Weights of a small mixture-of-experts language model, trained from scratch on English Wikipedia.
Training: a variant of Adam for the experts, 676M tokens, 5155 steps.
Below are experts of layer 3 (counted from 0) of a mixture-of-experts language model. Rows are named router (the router's row for the expert), up (a neuron's input weights, with its number), down (a neuron's output weights, with its number) and show model dimensions 320-383. Each number is 128 + 32 x the weight over its row's rms, rounded and kept within 0 to 255. Numbers have three digits each.
After each expert's rows: "mostly gets" lists some tokens that are sent to it at least half of the time. This comes from a sample of Wikipedia text that the model never trained on.

# expert 16
router:144130102117109078176112125162125183120147159158115172134089142167085143147176143113177130096101085094104108123105147116151089070156105090158083114142126150100122090095064078134163112152157101
up0:140122099079171101165136140095116158041173134103121135132151142074114155096071081082117143166101149132198101148126146173107117153098106170127088155118173079086129149106056128118141161100110140
down0:138133151162107159131162102138103224125118133132134137093124083092133166131111140175240185153078137147160120117128133155167156122164137078118114104097149139138116100167106098118089160157114128
up1:070089130119152172076142130177107148124104156096139130125084117080143163115118081101119116131081141103081136149119115189140150151160124115104118118074070138053139127146229171109116074105168074
down1:109089139097156112104121111069091128116121154158084107148137119147095141094124108109119147157140115122114110085071112111103107179132111211163156082127084075110129129198107123134118127097104105
up2:195149135103121104139128106064126107136108128080137125111190124062177147171140103084156130134115098200128130170119151139109111125141112111086136104111067150167089128180133155169191146151166144
down2:145159174108089156141103139106134107084148151148138101126098088126139147166089028106139063135119226141069158129072078084139093117156105119116105119153156107115127126163170103092123161142140092
up3:186107105046147145181140082157082107139085101128112084149148159189144163167108158043090116152058148141143137150144165176109160131171091080097097111114107082160154073164179101130092094136167105
down3:081103124134120122154109113077143157136138140141126132152136147088103160113130122143133130187141061143116089132122162189124144124092087142119127119184198099155137109124124117140148113105100106
up4:090177128125150147099144144163145132153117149085101050110119113147124092109095158085102125139130115125114112128181170104132119158152106255115173132071138127082158143153111108071157137110096201
down4:163142111107128105107144139133102069199128120147117152084143085152128182131098136123166095081120100118148109088104122165150171159161136102144127100092105116127157137088113124119100143175071137
up5:121108094185186192147134119127138126185166155131177155121096178195150143164052125084159122111090135097186142168117126108137087160164115162123080149124149109127074129148132118099195134161155093
down5:157112119100125133071168114145085136061148153115164131176097141132166119096089060121132077107083103169132108148163177115141105111121113111117143083124107140156082115091132127102129124050139147
up6:139139119094099118056125123113133119189094129120147089159163144154132204075122147122078130112131117119091087146090044128189106071113160110196114106132108140106131147181167091128176178132110143
down6:138105094080087122169141145157143075141158129176117129131179103159115106040170140101167161202125141132109091134125190107070153130087132185090159087075166154172177111182161122135152128147069140
up7:134118094163105152163101152164146060152190147150099114120154127109127161099093131150157092126139100121151160123068107146177116107165098164081113134226165146118115108085088132133136102168149183
down7:117169121154179134110137112130095090149130173128099145089121105161112139118140180082147114140134108122114106125144059120147126069086039112116172141151104135045076104134179161205152138073136124
up8:127123077186172115115127116105100146139184191094185104176189081163105134103122083137138127153127131121073126079052135117074094137183105089151060172176147112178147115141162086122141178070146099
down8:154108142125098132174135143162107140165145111149117101110146138156113122167115067187130126099121199136167114134155107105142173098147113161147091130145158108083141119093146098122176149082068086
up9:059131142076109094144174131119160147130129110117171137133172176075155174176127138089138095106136133092124117112116121117070100125199118129122104105134138133133130110072126124187130158104126108
down9:131053144114077078054162096125142154112121101128131077126079119146156109123131111159137142207132161130165090108126134093086105171097151123099135228201128137137158172135129147148196136094139192
up10:160093070130184171224040110140170121126043158101124117129088121164110163180159176158162104133101126136101089170111122104143057146179091138137137124184131115155104172086106104084155128123147105
down10:103123181117158094085105165109139130118124107102166114116102141161123214136149097100093124102155097104130209159179131140119042111120084133127060159141139195085185082131164173138119142143147152
up11:183145047126137172142092146139121104158136119051098112114183090180134084136134133132086097122143160110115143109095132186180105128095144144089154131136140094116156188104106111125100192156089076
down11:063088101145122163169099116129115131171124132080156059108113195133106119128088127134059144125123105138131144070118177128151152134118129152134123113122199153158094173120158094197142163101107092
mostly gets: "the", " tw", "wo", " Tw", " There", "stone"

# expert 32
router:124116097147129120111102159106140113152125113116193108122109181100174166152129141104136116092139083114114099076160134091120156137113151123153184107116142109108129176127127132117148172123138155
up0:090114052105095148168103079090072116129089096141120113131090114099177154111103077124153131213162133158123086147077112100113095177074100123115120103151180138123128181123129141128145190147171186
down0:129102155125083111135155144121128109146117116095104118132172121122151121045105148139099153119127171120082142101122109151092135100131179093121156189146085127125092071124154158108156106112084096
up1:142151115109117166158092112112111092164082121149174156108102147156213108152081133127123147114159191153151147160129148154142137081140094144085174143160149121145122157104145129111123114129150072
down1:178107196125183062088135108177149131109140105136109140140147130080013134102095166122129137089135141149109150144138128135159117132162109079149117131099126106134116081136113135111108094144085100
up2:149114136111124148146113147167131139140115158150151086112134084138152168183170208146142089136055137136149184100145055155151136097105101188107098115130177156113165155177140127192169151133166138
down2:127127123129072140181139140168122103104136055126122124162132116110071130124131144111113135099096145125123094090092148149132136086125148133112078202138135133116107129131176154133104141180117159
up3:141136144125095159180095138097105198093165132099115170089154081109143114080191090145109122142110087133178148112133129126073076109103156122089104151091123099099111117074120119123113106134183087
down3:147117129070141099115087165166144139135111189130112131099132118151122131132201160121082140088128132148122137121156108165121113154159097146088139110116047165118107117153107140140155179079165133
up4:184160149083145110103152136189155159191132150119114104163138140177093183148118074134133170149117167171174168121134149115188173175173123136091131160090150118032086055180146128155132153168116152
down4:088156158109149071126145162134132142169155084102070197166108155159154084044161177098151093142154136081094154151106092160124127111159092147094120188101125135125106132134157103124129150153063142
up5:173127133149082128100094125160194136167207144113137157107135121139153160073086059121163093162176152219123130149124154119147140138086103076109154105135116142129167118130223168129168158169132085
down5:101110131166102155176153126180163094143129136160159118093103115119185075114107072105162118199120078116167179114153101124148100148109146169120122141106197152172163095142101172073107163124060088
up6:100124113141130073206162119150112136160105100046107127148142134164134104118137154108144099183141134117075067176121150129134053099123108136127107092123136176104062135107146120170121140138136155
down6:137157115130099132149101138164125128059153104102125094164171100147192136077164095160107166157136054152111157108099090120139103104156141150118130136123061146134124105132122176106156121203081106
up7:167127105109125173227123127107105175182103149114095117117145110117096139169148130097152123095065127109153128133112125132123140133139057102123158139099122067151134110142168141055144109051167158
down7:181218142139139157146103161139127109000135145107126112138197121146122139062100152124115142132102095136115066144133108151117138137177098107111101168147124120123195116136156094144102100145128044
up8:162125129096120151129122098145121074141120130139135135122116108140142174134132124105080139215111150086174106166158119061099088137110133127128113172112099137159158132126169160115077172103164156
down8:121063123112156100167059138143159076148145155102177129154160191057156139136098060085123170106094196135095197096153131119056063156151145125066088151118149097133100099122126172112140120154200118
up9:134073144121118185148104123067104117153084162096089208108107165148131120148149133129161095152137169225145174127058100141167091118161098137195057162135156129095134061090160084131173080097146127
down9:176154155172131106124061158118163097142092120106162163114148130111175149152104093089154150103174114111121135148185179117134188151098142141123134086096110116136151178120133095150155132144144111
up10:102087142154097156111117178116052076165125153156147135149203137082128083148083109125175107138084097171108123191098134171119154117184090085127112112104156102104088126121163079073133131166140138
down10:151102110067141156128154104118092132184120211119128155115097168071084165149133098053132133076145180099123126140171157099096179134139134084110164140118168075130125134114098080108119067104123161
up11:069117138119141129129141100189140099121130088095129106033123156199085105164140118104116155159170145110139171140113110146121130120144117076116064150210119180183131094163078134146099172119100123
down11:168127131125187130134146086122097116116114093112111172135168150134105122146075160114096112172151178139180133155184150117142143147070115150171158099114123149128082099088108110087091120146140141
mostly gets: "cio", " Francisco", "iro", " Antonio", "ín", " Portugal"

# expert 12
router:154105102122120161163106151134137193135104065112110126109167161078108086120135181126162074084140171174122053093087133213088170142139114170137187199101132116131143130071134107080117073133105128
up0:129161087146093137076111147096120128139105093135124073128038143122122142112112113077133082157153147117181141110112099125164161078146198125068077150113203130142110074137114151182163135088131157
down0:093148066110162097130162113085121120090076106120074165153161110117126152084167113117154158106080096131107119155085105118098156151157093134112153105124139153126188152108154137148140118134098163
up1:133142075107091152061140100134086161085119123123114107136083124170070111162186116101188122060165174149152161144156061120137101104143116135113116159121112117146103085131137151205161132161131055
down1:186176150105115113109115145060125138148120131126169153157146124140093127214077164123135117118116170138143144174125073096104125123085113128101110105132164166084150129124099131091116115093132116
up2:171121100106115116110148090184118066145146175102104145093165144177163145141095079087109143135144135171122142111118109165101097132106077102089146150152052173112114118079112125111139141134128090
down2:175170090140100151091125139206139129123119113168128132173103116130138162113112119150108141099057145096122120118109104131091080055164156130088150191119108116141163115133149145154093057138159150
up3:086157061109112135121138067064142098106113139092171112100133184131076117154145162114107147192139164089149144106111136168117153175159105081105089092178119140123158122099104136123076127160120095
down3:108066144129144108083110164169144138126125158141145118146103154105129160160097118131182093099109094123141116032160159119160127153133114176111181113102150174112134181148144129098118134105171138
up4:098121102144158167068126176135157122123102090112099108155166140129094140101067113129137167134140087126091197135145123116083083063111142142088144101160099128149142120103064142084152135102107142
down4:122110123106119100105167113097080114152110099172147163174119151152144136153130129174145127104203110127135160131091128087109162158149123076127145161129095101083114132177126166100132142134170135
up5:154172190100153144210144182128117098094132165144141141162130113210110181139047096139142092130181135120113171133200104161119125161196179118147148129130158183150146166135146174164143108147138148
down5:112167121133160168078124145134104128095106143107078063124186112145099093072081115182110148108129165098114157118111201117130138111061110181117133098142092124102121085153121113171130157176081135
up6:183156093111129150154155085122150156167122146100130132166098127137149151116127074032205125111128186112125188089127134126106116201138145130140133147154087121174169098086139132148129131084130161
down6:133184158133111120072209122139107111148168089150132118113144073163111199140122140110081172134160136129082160156099142192117102112133174130166098088127104082143047115153152163174107075145128138
up7:141105128097106113180092131137150118122144112102115105151064098071121164124113119067124167087109162162103156128159129138102095154197098121116165100155122151098162106164109091183136189137118161
down7:091143133131093111170115140134138151141139118093093126134165100182165099090119112122114145143130128119157179118161072135164122102140170174054158109150108104152104179106137120105072115116138158
up8:120139083123161128077167104125180114113107123157145112187213133086156144144149129150142141111121129183193116136145127154072135120120089076114124187112115147166094074126138130116100153111108078
down8:137106139088140121082147146138172167122134144125105104125090075132110109214143093096131114146076128091108091088119094144102103162171167175144123146123136204114166103136141143136133151117134113
up9:143183104129114108124158117055119127127114105068134187174096121126183152096140135134058147151077041084098153061110123106117099119122178053117126071147155139077128131169128135122125143125193134
down9:128091086114103116096127088107164112147167133108068200154165097119112136106130170181098163118103131159188071165122084125199201142103112134138184114122074103139094153130094093167094164154150114
up10:102153090184143137099149165092095126162155123132080100097156107141145124153181166131187108089146128102095131086155182103158156051109043096083089107155086111096103148050156142165139111117150165
down10:147145167134130090088107122128171158106138158089148103108080137095130079157133116098059144109147165148106158185154105074131156145092124103137122114090121145115128059126153154139110098121138144
up11:099059135146137122167129167157087150111227135152090188142108090107141160116140099077121148196062105134138162147127143094178150133089148132063069133168151185159166093249113092124151154094203093
down11:133123147115070180173119125137122215093164104078169140127146097110146138115137167103115130121103128072082136049117100167099117113088154130128092122088154178127108111092128158107116168144099159
mostly gets: " life", " time", " rights", " Animalia", " lands", " death"

# expert 26
router:169163088155156108134161068117128126115139125153097128129070080165075104101159169132158143153124116165217175084137087126166122090141154184115123137111134135152068137144096148184125146074175115
up0:117139103072098099108188040113118177124104133141081113133142139121168134120116127070133155142131135114113066154134121161154136119102098143093120150097069083109126159107085112157122131194169103
down0:141109118113116105199183134190115099131130121123095122178103175096173130143091211111046246175130068128192152129130126116106155110149161142150118119105158125154150165127114087113118143196142081
up1:152118093119098163168143104142132117117097110155168165061171184205107073074130107153121140140167129135166081169102132138113078083115094146112095135139120158102129093122086116141138184132114072
down1:129114078113174139158186093159139117119119116165105138100116124177166172162129141146121185116182155155101119142109128058144112153109113104151079140150082130131120106134150115114156088129153119
up2:133112145126079091142123126093153176120103138136096099128105121109116141110106119125129123098145196172091111138157163095130135084126095145142170120135090124093162137104074091122132097091104139
down2:106094142087163148081080168140142134080198095114155145122205110157129194067160091114107134101127147106124141136100096112143080105112140075150158095172115109096156125040097059045087122075170168
up3:130124123166200075184118102115094139166170103112071203151086144117133099125145155132137163115123156170130130119149154078157135167145063106130086088168127154181153123101134128136098082120171155
down3:106131142059097188042075125209182155138164153095135123136119186071160099095120089118102101093198153129111125082119129147105126126084107121126124150117211078113190167128164097140106129144143105
up4:101153127122077155138128103191118135119169134145129104140127135108154157145113103116125139153127125167092171149124122168118176109149084082143070136119143112113124103118124114143195123083101120
down4:141113181057177101110213141195121057136165126085105147082183162104132147128136081085197148128131143000162145118129186080148148178123149133113095107140158099100114072153124113161147125134143121
up5:077119150098174138123110149105141182142172097096116135117164149131131124124089103074133103117132149108113128126153122139124135081122138133093030095122132127131126132105164161106133131112137135
down5:091095177092073109096100091121136123092121187105108066136086164134127114146135144140165114109205138157106112122071136129077141078124152094110135156131127076129124143180163161143119117226094092
up6:134131148084089123145171081157108156141145102102165100193094118132113107123154132116138140157040145117151122134121149112169150104129094159097069068140128121175148108087084171121123145115146069
down6:129131175103091133148153147133111111107114118081096135172055156128116084121099120133147099117172180160094146157166156109078160156063130124118133119079143103144195087147203086102139135139108119
up7:106109098165105158136099168223145139171153101045148090116150088107108111126130115112118160156123074115106113145166116102188152135080115105183168060142119120125123100131066123086118150096157159
down7:164154121146107143116141118174164188073097148127092044196143124144166190091129104130138136122105121147124061096155121129111096110134148143138140135139109083222136152132235128200072109172111104
up8:141076127145100088178126064107112171147176124065178140082187157200104070134105161171111118137148143144119065154074181155148110150152157156093117117099190056104112130128104152105092148134135146
down8:152103110133137137167116119141141155146130146154097114123133141133131104088136138111125149107117159114072141161128091159144114118149090124102156140209154178131081103091131160047106126138162128
up9:147110079090102078152138162123135171138173152090136113139128166124168155182129144112141170113084091146095140161118181132141133112131084187109139173102173108135162093094148128161109165071082176
down9:145099131160061174151114137096160155071108133124096142089132103093097132135160095160129120186149089090120122145175225128075108161148102151168201047169097116149136112140126126115199139200165083
up10:137088096120139134151117086124120103137144108105155123116142121142124080155156170089154135131108135113140079112080128072091124117136060049102149117136186152192153137185176097167105149148119183
down10:109153157165165133099085118101120092124082065136170148130124092156141128072131152154229063081128031124102168122103151134118130099162122119095092145119127059092159164175117162113123137153195162
up11:143108143163117135163163065080149108124124166126124135092140151148114137120097158105117123138165099121181093153121124183133123114094154180112064062129071124153167108137107147152132110137130122
down11:125098109081151111150196146141136059165095145131091101158153118129146145119121182127144118097133135108142103149140108075088072125126166168115154075039160153117110118149151166128099157155087108
mostly gets: " south", " north", " west", " east", " tail", " rear"

# expert 6
router:084077113130108151179062123159098082157131179153111156127165093093162111137162093130107136111148051090141122106115104133083125122112108110132129149123178121078185236136121143117131121106100186
up0:196097124137152136147115130079122161153139060155122185145135132124119221125177131139110132130153118137114128143101141134191144106155146121163102139102118152115082111125070141122093169158045081
down0:154094137067093117100166113126175099081138175166066111150127080132147118169131125128075159092132165175167174123126141096089083077151151164071074109108162139112100163100128137147128138145130097
up1:125098109087113145158146116115173113085167181106109133143082119144160118066147141136117100058172117127096110172101144103195166152179094139106107151139095131089121160140079064155168128117150097
down1:117076104108052130113113170142172077166143127157142131077125190094111089091132140117118091106116148124144187174132129151153133168094140128083097133182103143124086166085133152155110179115117098
up2:122183100152155103088139191152159131121201143109096140112135124150069166125098110149118144094106105139157104134066135111159107196197145091106107150159048138113170062128099150117111104120167086
down2:112133131119091147114105107097136098105107112171175090173122152136172148143095117141125151122121134186098127121140115129118147104177152131098118146136166161134099128117110132092097095128110132
up3:116103169172087134135152112060140133130104088174070059128100083136077122120160115118125148102135133166166140153115135115107104111135053101075118090111088151111084111073173108144117095126124151
down3:131132109167164160154130162100134125155200082152109072133197179132045111096100067082154135187123119114115180156123148141200112181121136141096117169125115135107139107070074200114171152096122179
up4:140128085116167145147130136151155184135115188097173126163139163141174152116146162133080120120045101123136091146185149178129086167139077094113066150134117141129106133089156047131149128185136072
down4:108152153143095170097186086133102136091106120146127138148143080159131119118087097102079168143132138105202107063182113132131095153142166148131149136161113149117092154079131101136111101202099079
up5:098116127127109111151112129085077073124146071070072133119185105094126132120145104081122161158096141122134060138136177134108152094093096084102134119114117113114098133069152135126148122122117156
down5:135159178103169147123121192128132124165131103109139111140181136120096149143136064176131085109158104103155183180138149172123112160108157145075159148146164156117151146110101078066123121126108164
up6:183145141130154125164101108130170124124095044152112131153159098131184180111137077103113133157119156128160152159144101089135138088144131086127126167138129059195086119140168151104133119073115074
down6:117098091183146125117178142120165173131116154108108130102119136093095095116074177107123138163101077144134223087063147150110162100171156156161113144074172126131134064171157182094150104152187171
up7:193142149096141116168124147124124117181139097145053122084162145084115091093123115126105165105082086135163101166149105135133128127151136094184139120110112142078135135194182150123137071148156161
down7:136169149126133162121101093103133102173116137136159178173136136112188075120176093069150124067131114098176109157051120128187235109153147161121120137105103079106093140164100114108142110174103110
up8:115104166134150099164070095158163088203089102105158143181101122041115138131089171106118133120153166164058137113169121125197163156092160155134131126099104059127149135112103140102126115101155157
down8:095087089126091141134168115171161133072134126129117081115132135183121124174085083077110170138116148133057118115142126135080156163139088170117133072158105085096114191170120105079178098129160066
up9:158136084129126097097131141108124139111115096147146165122113158175084130083131153137097144132161146117134103150170162180125140172121116185187125157181131107149143102126105195119140109166117077
down9:125127138119139096119106142132141149128124127112130077119110139118120121100091168145139166135160176184056141155203089098130111093095096124098166092099081141122139103126111126147174066111135151
up10:168086180102120101144124130119133172099141123103107156184034199128114157169176170124187213165168142123084143095162116135137103154151121120125075088138125141135148115147121148091167131118139210
down10:126179080176142090130142082117093143108095123046140128147140108178144147200143163145201129135161109109101126141058125149114186097114200102195140123116134099111123158121121120160140141136132126
up11:133153129116157102089085174124132089125147170069160190153134094114138183080187146106125144144172153175160137189119166174194117148134030166136082125147139087161108144138072157095122080106185156
down11:112115100123072181121116167162130124096187131118086141150153087121133127106191092149111151097112113135147139083118148132081109110124136135085094086160163075135156132119103143092132137056167132
mostly gets: " Award", " Productions", "ović", " Awards", "の", "ić"

# expert 35
router:176159170162106144117182070117090127091085097163142073190178105163112082095148098145085111092143142101155115105171110157154133147151117135122069173135147127167131122131112172083126136128115141
up0:121144063123159151118130150178125169176091113127133193057164085138141104163141152075121106172154105174121086151171075097112138111121127105140173146125093137138128150145180112169150127152118072
down0:172140193142057090134109157099124161135121127108181076147121133121146079175122072166125076145106202097113147134139091112126077120153123056135144110059158131147126187143092110128121168167136107
up1:075059124148137129135099099143126104131055083102153160093103102095122157170143134159165162112114149164145125153110127122145103086149106087133173123144100102086188096066104122104101103124156152
down1:158156148182091094140091164106060099090129143150153129118147139171157147188074101154164134108177134121169118058110102150135130080129158101126139111134146171148078123064101170180124102160182091
up2:120110133124188111158137199128161170122096124116096158091024151119090084056130076140128182182168087155115133187118140149174075155085141165128169142065154101092187163128109091163168157114130127
down2:135131043156073161097127177124139138135139101151106120081152100146110094158098063120125123132135175129058134138114102130156150111136129099128117117103109209155094117112126132219124189084067077
up3:142074105144111140121106141148119083144103140112147146142145084096108092166133127112117062165139144151066062115109104108143169075175114152145121165129124074169187149125137192112126053109101120
down3:165141154149165107088092103100110121140137143096156158072113114153100064114083125168202128151194120098069113144095145096197155130149142096079099149133137128147132131062153147127136112096168108
up4:131128108123139125118071137132090121150126082139155181156139161115139138127134109123127129169095152187153068111086116134166092166123090187148161156157112152074190080153186115110112135085164128
down4:114163057119099112154102136170158125137140113154202133127065123143131178149125091171142133160100171104118118109120175105166099086162140143138165138161139107109124138183115090121114144127108110
up5:123142072074127119189102159140133120171130160094179134110144116116164153112104115127150127149087160100131149126071095124171107123117153111190077138191078136131196112141149157092145085101106137
down5:126114119105177105087149143117115214133095186125160175111113117173164104115159174167134102089114093088142151123157122165112157122180112134153104135150094113162171120105146134114160083189131088
up6:142108123135137110177126155153151119111138097085101127125161140162134135206067090144186137137162143134135183106136138097156121161154163140108100129159119127126112173149132135143116066075106131
down6:112146133121107102136100106107097166118163127159104141178143124114123169153125146182110123099147154164129143137105098106087112097153164154111104158127125160123105156094130181137078167179111165
up7:120142112140098192112143113092183160123117050152086107135153161125086123157111113132140110143088095145126138165096102104127144117076133100132147097128133153180154143120104156155104165140176067
down7:127135202108060168101128082091078135093076127069168129140105102112126164189123055187081103134140119125141120152093192134142147139080138150157133116117182172154186174107166106125108153121162199
up8:148150174090157169158161084094176153181127140156129197053073119105185144101106098125135122110140134113198127123113177155132135155090163108156184118205112118104201089039212114118140087097142142
down8:120123083172110124128171107105067088161118161127015132149135122096150158118156100167162122163097121087139090116116175135132094140140185098101077112079151105106164135153199080189226077180112179
up9:122107133124132143139117139138083121154132156093107087123161154160109124144102135101173207144134120168160127135082109142128118128112110152125146143106116103118167099147188128171130105138063152
down9:138101122141090148130113134091134189088150140185135143123152151062138106126164201013103092152106171151130141179110124138143081133124113151128161106108139074191148091118208099175080129095137134
up10:174115068137135083149140161116167158111180126126151081124097144106111123184124133156182144152135163193181168100153102141145140153190143143123168149119088094173145098115101113150140134099155214
down10:174098122154131174105125090070152153141123103170117118087198101086117120165149128120077153181132175091174116129184102058152101143200137147099106185110104110147125110104157113140172103054118167
up11:109088146121126108094173123158132107130105150104148173134107105181115109118116109085174133136122173163176121173093092158156182130125118144076162141170090081150163076092098156081081105131035140
down11:112150187162188086169101135156136141115124144149156152166112159155177110157124055106119145142117086071088179102173106120098150072165135056139102121156129184091126159137129118134113124121171121
mostly gets: " Loss", "featuring", " Majority", "With", "\n\n", " The"

# expert 44
router:147103115113135159126152109128183137124102125074156141147169052132105085089143117160149114132149055145059198094134188132099133106115079159140133135157065179111080128147112193126068080147116124
up0:083123132152058149176120085117140092087140104140154206103101036147129117099081151169150161128134149117105177177110122111194144145098106135082120131129138115122135186199143123136169062106095075
down0:097120174114154110104191140116092144160161167134082155045125113120132102108186162097081095124108176090132094098068107148048118114141075134161079142077132114065157134176111166104129183128192086
up1:167144084207166089136126107108113160119129110137141134100094107212145144102133163163143147159171182125118129114072172121163160112063094185113047141185146098122113145163151129106153090098110129
down1:157162145109133194141132160174150152148076147116124074095129099092084093085115116075134126135071183096110158155101100173063133134150140094109157099121090073070120128140145119108152173087111116
up2:138154154133077160211105138157126117091132123188127066135161134112171122156160153138065146071185067123115067077169126150144135146104109101111174133144093122148169210163067112179090115142154159
down2:127174086138130087176158136107117195168135145111079165109041116119171150107111129121191133147053129132161118116108141075147070111100100142082167105107160108090105111114104108077177142129125128
up3:146056099120125145086142114137099086128159114096162114103082108124148095170184078084118130123139117100116123105147210161136155139144096155143092150139119111118177150121152170104093128115150123
down3:106100148131096139103091155147139135123157144103104119093075180075095156176108126142087088056157171138092045118123101112126112169102158137087117102145110119155163219153096167167196149082105096
up4:123076138126166090137131011124066100147127127052171090152129161042144141075115111126054124176120149148147058174138101132196064130087116154064125115189129080149108110129110115139123128163046103
down4:156089129097124120113145120114136085083109133145084147174173168119113132107096145088090157174098160166093090102122113147148194110127077115202153097156155181034111101150115124122134130136153140
up5:098153073112144167104083095149162095129124088097141139100163121077117161129133159062120095122092146123105139129169178133111076108136164110161119135154173110103164132194114173146133117141133079
down5:075056149092094134121090168098134182126145123152135171087063158104097113171115134137077116149146208132117109085143099165169079097104100115174120123141155190149122150119074088103143153107083188
up6:111119128162177133152160124118112133105150116167156042090058109118128098153122134115169158123162109145136186176151094109167144119124118151070149121140102146134124127125129100121108124102112221
down6:129135132128043114169126171154092130150093167120168143060151125114122122110195082191182052153087114111134114108081184159139099146235166133109140095101139080061111145105164119142074121103118154
up7:128103131112123129109146164148161101141129169112129122160156166139145130091109195145170111115128188123093125129140168133148173137100124116067110193137130093133108128146103162080135186139133135
down7:109125137191158168151161070165115097191099089212115126133090155119132111181161154153101116129126188146145117135144120078140162093074186113160152094144142145203137050140101119147070092090112061
up8:103142136105138113112146118035116104135103064149127126142186199149103157096159099064040151099114131157143072096143130098144139150111089127097205094189142120128147087101128113097130145105139116
down8:077101103151147140101152166104177157134128106134143144171139123175155134196158087114119127162102094150130161108118160076107074171130103174199121156101103146158036154133068127092135154110175143
up9:110078145083193168124128174047096060136119140102130124147108146153169089116075106143115101123113110116140098120115138092142112142170155145191145041154124133120127098169085085125128149143118168
down9:170135148159125094130095098172127099161195115201171155119056118122187121150099142165150150151145169146176127139124150147113129159101115110105118144161120128178109137120111122175124103144110095
up10:116123065093182199089147060158087096137137115101153151178169123195130125146063130123192135105128202165135151126130125117144084095158105127165115146136134118120161018155086149141151121070128158
down10:200131117102149134083113115102133131119156139109093131088133089095134125088117097147108077160144107110156171092128190114158087091126143144126174124128134156102118160113154108121122148099166117
up11:136094170130113163129096103118134196195177121153100117167113133132104181113135188131089108110131061175130182126082140037133149126163148126169098090147150153113161128144117071144151119078154108
down11:195152119182113108124097135155162096134152123110113116148151086124069133089144151184102137146051082100131137113078160130040085140105155135137127117109081112153132172172098187166147098103191111
mostly gets: " means", " distinct", " way", " function", " kind", " types"

# expert 7
router:157156109103156140133156132122116191123121075141096082119106165125098199125125186082126133086131147164114178132173138101082143126113103131153118127154142165159110087140189125098128136134104113
up0:142148151157103112152158134104183110147143181097127105145162120182153133097148113122165154112070088114145040122113094123139128134148143115134176104143129099145148137132117088100128092113178058
down0:134109125052079097102131172134161108153103134093124174140172131157102116124157192134121212167149127164100154098119098073155165171135172130130171152095115124154210120139096078185150137106183193
up1:167136130083149127114141102163095064148141127139179132119090099097088165089118162124170134157149186130117134043136135149133167119166116112107097163089114122120158173139146188179155113118134166
down1:128123121100129132212128198106127169139158164157116155159132099105161076090135105150144134112138111195162067116135153167124156111161114118069123142125108149121156168115139178159099157120067175
up2:085081171180170204178083147138134128084126112088155142085171132185117166104149149087188176122146103147202101192111085070123097108160161069163153108161122128150152160192100152170154109083148106
down2:148111125140107093118088189133158079126131142112093159085112123134114152152124121128152158134117175133136111109122152146099180163179110145115085127146123143121137134111103190044095135171159109
up3:153059146138147129080136105112197121133137093127121081128138147095104114111060112150226123130113100160140103134129179045193056160082112096110130081120092152174125124110078176114107088187130077
down3:118083206137113101138145150044139091151173184108194145131153099129072173114179080109148108098130161125119127133086113135120129131082112072123174120113105149121089165162114162131175153113145180
up4:138113125043172116133115172124168086096100145072126117133135152142132156123115081148121078185156131117126037189155125165117121142185127090182181113076163036099151123137145135135216146110116032
down4:119118149154111176083108185162092124112087102135178108167088100147144144134071161137122108194186124116105150173096075097142146085109097138178184107130147140120137151106078127109153081108142116
up5:113079116107105115066117094156134099122139137133092115091130169091154095147160146115106184119175119089183161124186114125128152120130130139079075143153130157118143149164112157188123116157140107
down5:187107137188125129154102147103164145148144100210122098146141161133179131114117138183063131165065132130116123108080115149143072079168144145134070084184163152076103178110172112085090121151124123
up6:179088096138108118128109103115017103096112150013116142146148148097112071120100083086143085091097128132192158140083174137106119157125096121074112076091125169141132162137125173167193130094080101
down6:122128116130119113102114112100166154131070141091135190136170096132196118124152081166084138095100115193142126102107130123086122178155141133094191120121121097143156148177202089176112110120155084
up7:115128082134141120091137060094088106104101162174120135139162176101172066131185144035088091127192135096153075127157148143065133153123052102119179160123105140095144182082189091091122115131099100
down7:151098117175132149159152171111125114110098122062114171109134115092167080104085152159139103140121093084086130130133165156124184119143130134158138109077112142115190111161143095188170146102155109
up8:095151054068039127071148136125106153081110105073099124052141135087161073176081107091125097163099098104125165112139150146162113137142097130131148036097153084154071214156181106151177079209091129
down8:095075142062150063120136145114155144156080143122173113164121087147109134149176089116125093147137151232168163171157093176110127113152099151072127150114104183110114107093125128189127114074153180
up9:079137110106168145127107085143152127136130122096126086123161122123140098143131109140102064107165132123099154140094160078128108169152165099193143122134074140118124118132152128138094056151118139
down9:088140131094152127134126177105142155104128135114126149120114169096083120151124172162154134088092095118106151184148121055098113145136098153141126163139160121131168177081117097161195214126070160
up10:117103064120139133140113099159155153148168120087099092074132153042122100151118109150082163130140129106087175085114211164144072173143062148073133105119161127101135146161088133143159102164049164
down10:154116130204115091161200169131160085128121120113130120122095132183115055141148091129131106127174124139093100150156133166189113158156163135157157096132118092099133128148120143127112127130108193
up11:145094086111153135114084119084153132168155152135112110156142102125138176152163175119203086121160136117140108135112059126104132131153205121103145169150097145133195096097118088104146099155124129
down11:135131150135131130180110100070089111095152105074142191140079153040089137151134067116181132127167148153156130126086128097131191116091108128164129183136166138130146130125078151148125113142127158
mostly gets: " include", " including", " like", " titled", " her", " considered"